Experts of a small language model: 8 picks a token, 7007 steps.
Below are experts of layer 5 (counted from 0) of a mixture-of-experts language model. Rows are named router (the router's row for the expert), up (a neuron's input weights, with its number) and show model dimensions 0-191. Each number is 500 + 50 x the weight over its row's rms, rounded and kept within 0 to 999. Numbers have three digits each.
After each expert's rows: a language model's description of what the expert responds to. This comes from a sample of Wikipedia text that the model never trained on.

# expert 23
router:509447499511543553484588528464428516546439446469445455535555501543467509479539546443498522491541424434525567512505465478397587481435499374460588445554532504461519519451513509489482498529527498532572494417654475408492471446520442489346560526479468535579531540526465441505585397527500469472542425440544556420484558464500542550496420545446563573537445484502554415596538472480491453454505474396504501523438519382572528499524489513542523498522546494560570469433584517546491464524466521550477548634497501461499499462567508475534410581535511466460424529451512450464437523515562472464
up1:402560542507497498521508456583499559487610432523488470565464497508372574485583532468545440503472495469528513447482517444465469467423439470444540422487530528469503569465509534533541456356448559456518479412513482472537538500489557393460486487487466547465462479510516391486453464518569423477574516414502511433447534546525448584509517547518500531455452472485524641474459509520519434466540507558430538556473557488586491534527397527463404478597610470534604467473440492463447499493544468499533503471416552474465578566526474531573498536443529505549460659549468489531446555524521465457
Description: Word-initial stem fragments

# expert 30
router:568486461468465459484457442500513516535569527469430469511486534529520548529482484582484450535503559567515496432467447550475570408505560402469493462494538559439502529524500483504476511516592488501550477467551493524457577549404539467540507480560478558494467477495421546505481444424454486474550452408490523463483388483467596537549519476364527515629472519505547452456528536462390572424477490426365493462477529490465472639545495530536495576466571567535516470521533532586501446499560501449396522535429387493455562564542466449386470499529559457527470579500575469539474394454528543491
up0:536529531436473418507516471466495530513519406437524487590460501491545516526446552404516474489551463502581465445450511579457560492533393497559537494590511443452482471452445467544397526450525515500497512563504480491537550514439557546472443433533482525455448439465465479396537505406524499488465557486453550445520470523521527453481436516427522546566440459529530440515587512480456489452408479575447512462459552497449559501570456489565427488479564707521525516429448501507554562464534493488435422584485446479532562544513506545571440638505522430547547466397518455540505507507568623529
Description: Adjective suffix pieces

# expert 60
router:521491507499533434471494489436337455509471505430443523523476543575424493500577519483525471477516494478504471492479480514394539552533534398441528473606503541420553465460457496445479448438553487523553506386595454501518597437449578403507457457535489530554512527434472504425506500500416520492461370541497463544451484510526481637585476516492603506529546525468551532462597544466473502548509459522558504471490480418566545556556549452556415503576495508497395537480545467492512382513513533519493532554449454510436628482521590561553477484514494449491491576449430439535542447456522489457
up0:558521357482354510489579514428392471446574486489625409537590466504531476508562509504479457523530471406515552569467464449491573511487541438462558480529500514448566540497478529459526551600469455583504479481525470485477552463464592487545424563440562587545452462437501490526440547527397447512517536548392475417491478519512552572502479480632458541523518493580471521521510497446510454518572464420476476451498501591472478490471372494507549562493519479439487476531409476477450500499488531537480496490524567517516535518484576402513487555421506433449536616541526568547517499461478536450
Description: Main verbs after subjects

# expert 61
router:544572446479460488460514561443441520581459477450454534488578582562500480423527550479494526537505491423424465483469561478448503567483530438495578397595556507440439441491530437433461468538596516535528471382592478541507568552525547460427501442508531502587455538479424436516483482527401545481470370489492488438438438524447488560508474500543527592458528473364503511508548470506544544570487564510512458540511476416510488591493528462548417472567558527427539573485527511509556425550538467416415460613418464553516556523531561507531450559484566498495436500424495516548473540510468477561
up0:547578433486530436505458490483527615521505486533485541488501548404429501566454522455481567509528492386486431492510447606446497519506529525509528475559516465479469489504528531473518510557494502397511476479526458571567588494468617524483492508489475537489535582564503415541521463546409492526532448531525447476337409441525546509506412562503465457478415482428492567549496441531528490474454523497496447508383459423550531472611478553462432483458522552489595516467548533491436431465602451493575449489460466492542516551492557514536394512494442467464494647448509442549497587438568568453
Description: Auxiliary verbs and pronouns

# expert 36
router:488554451480372418454549477393406451488474460519551519507528514575474511523497550543548412489506518493438452535418503414448466444583480472452517458476475520459508562479547499530566462500584574535560563416597332456463551537501542459464514476480420493496515504517447420432466489442510449479509405469614485500496523502491484571520484496447588560598497532464516455478537525536518468458474493538470487552438506461570565585486565494528462460463599455509498514484472595530483435538609566515476497512489466503462592625531502553481481508584548440498415480452554460592468553420550485490
up3:472453460389408563489389540518465525538449539482479438492457534543381508478545504499429571459411573489496451479494521441491491587526538496510522432415542475439449467443562470587486482499507458545514472493519480506453481548451561436491590568499377442551592508427469460485563442511521552476523594500570438525556523548534536548425504465417393531515568501490532515477439558631458488500576513482429423640464545581545386536480447538504536486497590449497536476582534531478504582525564542518456520588513497479500426488503509518496546448534573501504455541465566437482531508517465545487
Description: Pronouns and relative words

# expert 20
router:463449443424420488472477493478498555538428502436538487504492470551545470440516574542466449480533602483495464422555523538402572500516475391504511463454496420498396565497519573443418512392545516535525529447542467489464514494546536381449509587548477453544448441448572492483531474564432471449482400537509392466516428496466577485544467553450447594618546466519608470554542503433465565518491524506411454521467548486549451559546484521540505520476494454591607506557489449581518498532529523577483415506500493514471580572544497509481450488569507447467430536545535411587512483463531579500
up0:521375500447473491522418461513515419485461504556558521467489413547556501526446454457500477567508490554457547503506522539488509506545569373492500488404463568544471539614523550515469586507518522590495530435520420500482522565522574418470479549499398512461560504430505415478568530551467552527474448372548500474492424458492420549517421410527435590628505467537463473497464507583552470478543593524491520541476588479593497571564509411417509499420569576580476453448463478511553504552552493450442518473490559504484498466518509541514514441579435446472531521465507474503579492449455591476
Description: Civic and political nouns

# expert 17
router:581569477467451444467544481456443556543538493410498573513504509534464552516568492542520531523475589467446513437496503502446520543547498453495499415572475582439456529543479430512527463534560459597549444350603395474535568572462615443431502439540476497530447529467386547421448473467473521496443370497546481493408405410504511557483545530507502525491529495456602444474566543490494492540498474478536490497459508424568481669518513481535413490516465528414450496454525487522490459545464504509483488534415496538400545552520519537550496513494537477488496528433520431602542476489415525481
up0:511466481480477509500462475482511535482497530486522496396566517545535567379519574561510414559473456522563403446591459503496569432444632454473493460505490485517486491544475527438483481520512588525495459556477487462430484600511505570517459505563472504450502439506490462473452511503518510463480489426519403518516473434404528578588603470555397435522524554571472443440510550485461482482496486432483480406566546493516473555495459491527479633498655546575616460530528557558486498546444479521442446521458415449469544506457475513465506515561464490462526508585561482505553393446451566619
Description: Copulas and auxiliaries

# expert 16
router:496456422470439519445459462490441434549490489444472599537491474590476633486536574504507431585462536398490440485492474635338516484504580498505535540566520545463553501495471575442408500451496519500551433483514469512460479495498589443469507452520466577587485590462457481522515502493405411391497393548568481539473476519471594576476547450449543494574503472494542522541532559498447579535536565535414595459463592497509440577538577524469453549507456519574529511490520514537456478499455523513471471504465516578476471495551519452424488415441510445512458582454509517505458487510532576464
up0:454601655484472471508531580558520553437444457463475470497490521489476577632510462479550483513566513483472517408507402491536508546586495440489471380515542474443437469532490486510533489395581482422541510467545512501373464462465443450493524591490512450519543546450492484455489532444480476495434471438490461449523528542494671467536437481508481524524502466470504461568583441519583517496425497501461512475531517457552493483493339495534562466492507406461520477523538513507568563487588485513482491592610461531492524516573451606530515550459441437442431431422433501488494496488469513529
Description: Prepositions in affiliations

# expert 39
router:550412447529508509481522379472472522620447511420464487528488458540460455388517585435485433520476492535538484572517482461435608440519488449457531469455596441467540569477492508466510474556520478591597408382620431455464484487460546408376536474542563493597513551552492509456474464543474575515520416561521503508462519505404509541517489612517471498518445494528474476578557518494562463493469549444533445577478540426531559488486466528535540450470506414481526509491581553503394422485510551506421500565513502455460584464525549510539447553479550514430496492451564475496498472508507584436
up1:572417479546504557494492518523491471534514528533514504527453454614366499508461445478494378479568451545512504478565519514442565427534442402516519568521556416501575446469503553428547461473517522512483467471546527460359433564403401518474555540563573463465450512459510472478527465526477502507473570478443451422514611590454617533568500412522530477556499435516500518425500510510562443501464519471588541553341545553539497498574483570513523449504470504519460532531541420492429501548571463529505553580509493452528597470441528468465427460479480478539583465547574455499514512456528531509
Description: Word-initial consonant pieces

# expert 63
router:484432490475476528453523443488496454598505488401498501554552450635472492530533459407500460521400548509488524486504480593486541438483483420495427519533525462501476476479485418417482440500505510570555487424563380454556521470546533515497583461526567527463579534504497379528487526464500517434458466433515532450415501449491544507534481531411488560612441529471478472552449561537568489575446510463481517396470579544565434589442483473487420478440600479454648511478492538577511516556577492462485437548504509557450564472494567547463479464585541494480525578594511503575540494498434455515
up0:519458489539482505473515484465444523521495600463559456491539540515503518482442402414475432495394558476415454520540500525501411485450576414402442507466502498515474528562467414483486522544445472522553434438497522543382527475495563427467586533558506479484464639566474477573554521492499481515523522514557592488484460556499516474646527448484415431500495454473597598507534432516511508417428462542424530546529547461501557532482525446501495456521383504454542441494551499510488416467513510401627527562552509474523535444454470596632471501519466486444520553545543544525457421486498473476
Description: Number words

# expert 45
router:511471498372505491458509426564454500498523551421415616545491492540443614381522547472536453514490500477559580495475509536467556500476550374565416484512481503511548560526449459542542424517508497565536510518539401553480509477491542498591504504551505498443507519443440470449497390459523526454460473494509392498524434478495584585551489515473599495558440426474451534558586474504474482567454505481432425497448433425431367654476533553522524530465534537551530473527537561585483477486491551488487409575535485545501550491471528543461508447529545518481465553463500520570432481401516518446
up0:456485438477486546499509494502490532541499459500514492572515500481489522504444371402464468531517468492551600506461493491482450556514446560606529545550549453548529600481505515545458414388472518510530497465496478566447513648461514515489517485492538432501499523550438457486487485547463653484440468513594504537487471545425553531520395514567412494516401556468570507465554530555487395481601438487510470368481552465489479502494506462504478472468515506414537567532563538553484453565535530526471579533530479499533511556445542541424402538453456403506440444436457477580525461438632456460
Description: Verb suffixes -ing/-ed

# expert 40
router:488412507510487520461497449435380576565436601430522496549552476579475581512479555512548504593482440435520512456441464485410492495475487501488463482544604417480449474526458569515540443540553512548533542468534463521484538446467563467406445523514548479522593587460448454500514493457461461419480372443514546570493409434487564505507460531399504511517465498441591470515511581493574497535556564458540447520470570431554483603566533527510494528439544443495515441465433584589479533550490546470520390534566478433549537507459433516430501419476542495454423480455475498564536564518558552560
up0:513548497546458473480413414456458475596474544515448487448584542495428522570482466411533505495528469538435530531517464434505579567483514475509586485458506517379520570437476517571418525492499549509520492476536453468459403497372516350540503574552446507462474428486519489526512508520499562462461481459506492372472425427395521535550455511526509444467475624487517571522472546572600417493491473488446589526501545509447477475462455469374444528478509478380550510446516456583477482502528508476487497549554539547580558516452478550468531449513554524375459517524509478481530491479606567524
Description: Verb-governed prepositions

# expert 32
router:546498402507442491432494437442399439591478467449552502451550581521518557421532455486514429521487458515532481510433490559427470497578515466493500435553563515456431523509445439493535505576515523586513419358540352537520498470500587387539578574516563515576508516475414406470506483477469441406523468485530449469509571512465535525477477493431512648562437510483532486472514443537516448523557498499473543475512491511479449621546529553567495472440572579571519542448504536562553461491572467498497510545419406582514561491530495494449494483521588477512485489503524550549505506480541592442
up3:493485528549525438486500415415559498560371499522570585428483434503512444499403450521487468523429454468518502479495491540502534497411543489463402557460471509505479502515446522458523511530487573560527568442502489520434602522565451502515487416503498563525488438574514518580586580462463639511499472488386478473522594518476546504515405498533456558614488492527477588481502449506547555509473577460494473541530489519493501469363533402461544481436526468604495476554564476473549591535451566395456438488511565481482469503577445455431462528476535496497442507369529538485498564495592521479
Description: Determiners after prepositions

# expert 41
router:516459490435509468464566398501437546571455450459405501512555553526583509374506521542532467566498431542507513480454564474450603526472458369532523489505589505503570603506505408532461519488593536564538471491595455428452444474453541457419581473567497499558480496482471489475477459558473568458582380556481440436398451451414512491531544601487465492547440547525475508530530572554512469454511544422460447451523502413490496491501491488516469524474539495566586474525517576560484489480528528564462476544467440527470557531532534539464409476517566515508402506542531415610520498434475495414
up1:491534570447488409410495535471458453554484483487497464474508396512480532436551427489464439559626586517466500485345530484469491529540555436327512584470530539517473494450534493474463470500565553521547422511546426459461457500590459423442387544562525418565498546445516490522545472549489470473520525503508388508483547514494572462545546459487562494482442454527600477503522581521466535502529548445494638531461434468504476546567434466543564436485497618514583454476481463565503581534518463494510460456492525588489501501538591547507460502565425412534494514517471430532452505512502512476
Description: Common nouns and adjectives

# expert 13
router:510497421508537482467560428492450506574409465459437456512474460549472526499526485525525409594467473448506453491458419535418512571556441430474597468533546534507544592450508465478462417474576483539585480456596423490465490453450496416489520446536540567559490549535475426425541412585455461441525429508504497506475506476462522569561449529516539539514505552431520546487574537486540441534575505373514550554467574454524594474522505487523463517511575527524551468396476519530534432451504470627442446517455456529381507564535592493512483598478478488582519529389542469566465517473519507415
up1:491448518505493561497514500485519460479452447470495479523437554463459506507516491417391504638380506466479581568498490489515575579564496464620543550494535578486491411499486506406517457507466537474551473465513545572553449473426538518567586498559542498574432526590452527488473574466483577509480553501487467528471406541467485470500496361410504517521441567434489431487489533517501501574618550470528508489483467588528459517497513529445551558496526513513392503509537452500484469382411544504534487538517373549570528454451570564463524512469449488438475428515511487551570549455502371430
Description: Word-initial consonant pieces

# expert 9
router:605495477431450440464476470444487373468453421445447539545548419615535555506527462537510500606458464495569464539525480501467595449423538527420462449483556500456523493480433470448475554489450416545592461429605554454520512464444568530423493594535562492465448524498502407419539531477474470459468505470539401554467513484487528489525470535511558471537479405459467443537498451581557513642463479521503499533466485528450427528551501481598496477472482511472539469480536522533535421507518428491493516498516485490589540437443577561485457584549436464539457582476516529579499559452475612595
up1:482499438499492540511480442499500492530502457553461527530650490549524569491544445550536517580599515561525560498395472481492417445465553442479457586535467511545468532482422483445516457462480409603532500534506560450511580543446517493464536564491575590470463489563412458522459481466483520564500458495561478459405525454398437511483596438527591508439445503547510557536537519560545513474550437418393331476436506446549447507561537605448423527475436557493513511550545515462538456481437403501475486473536532554499510550471515573547422491539488520457537525520540441523417474404479483492
Description: Mid-word ac/ar/ag pieces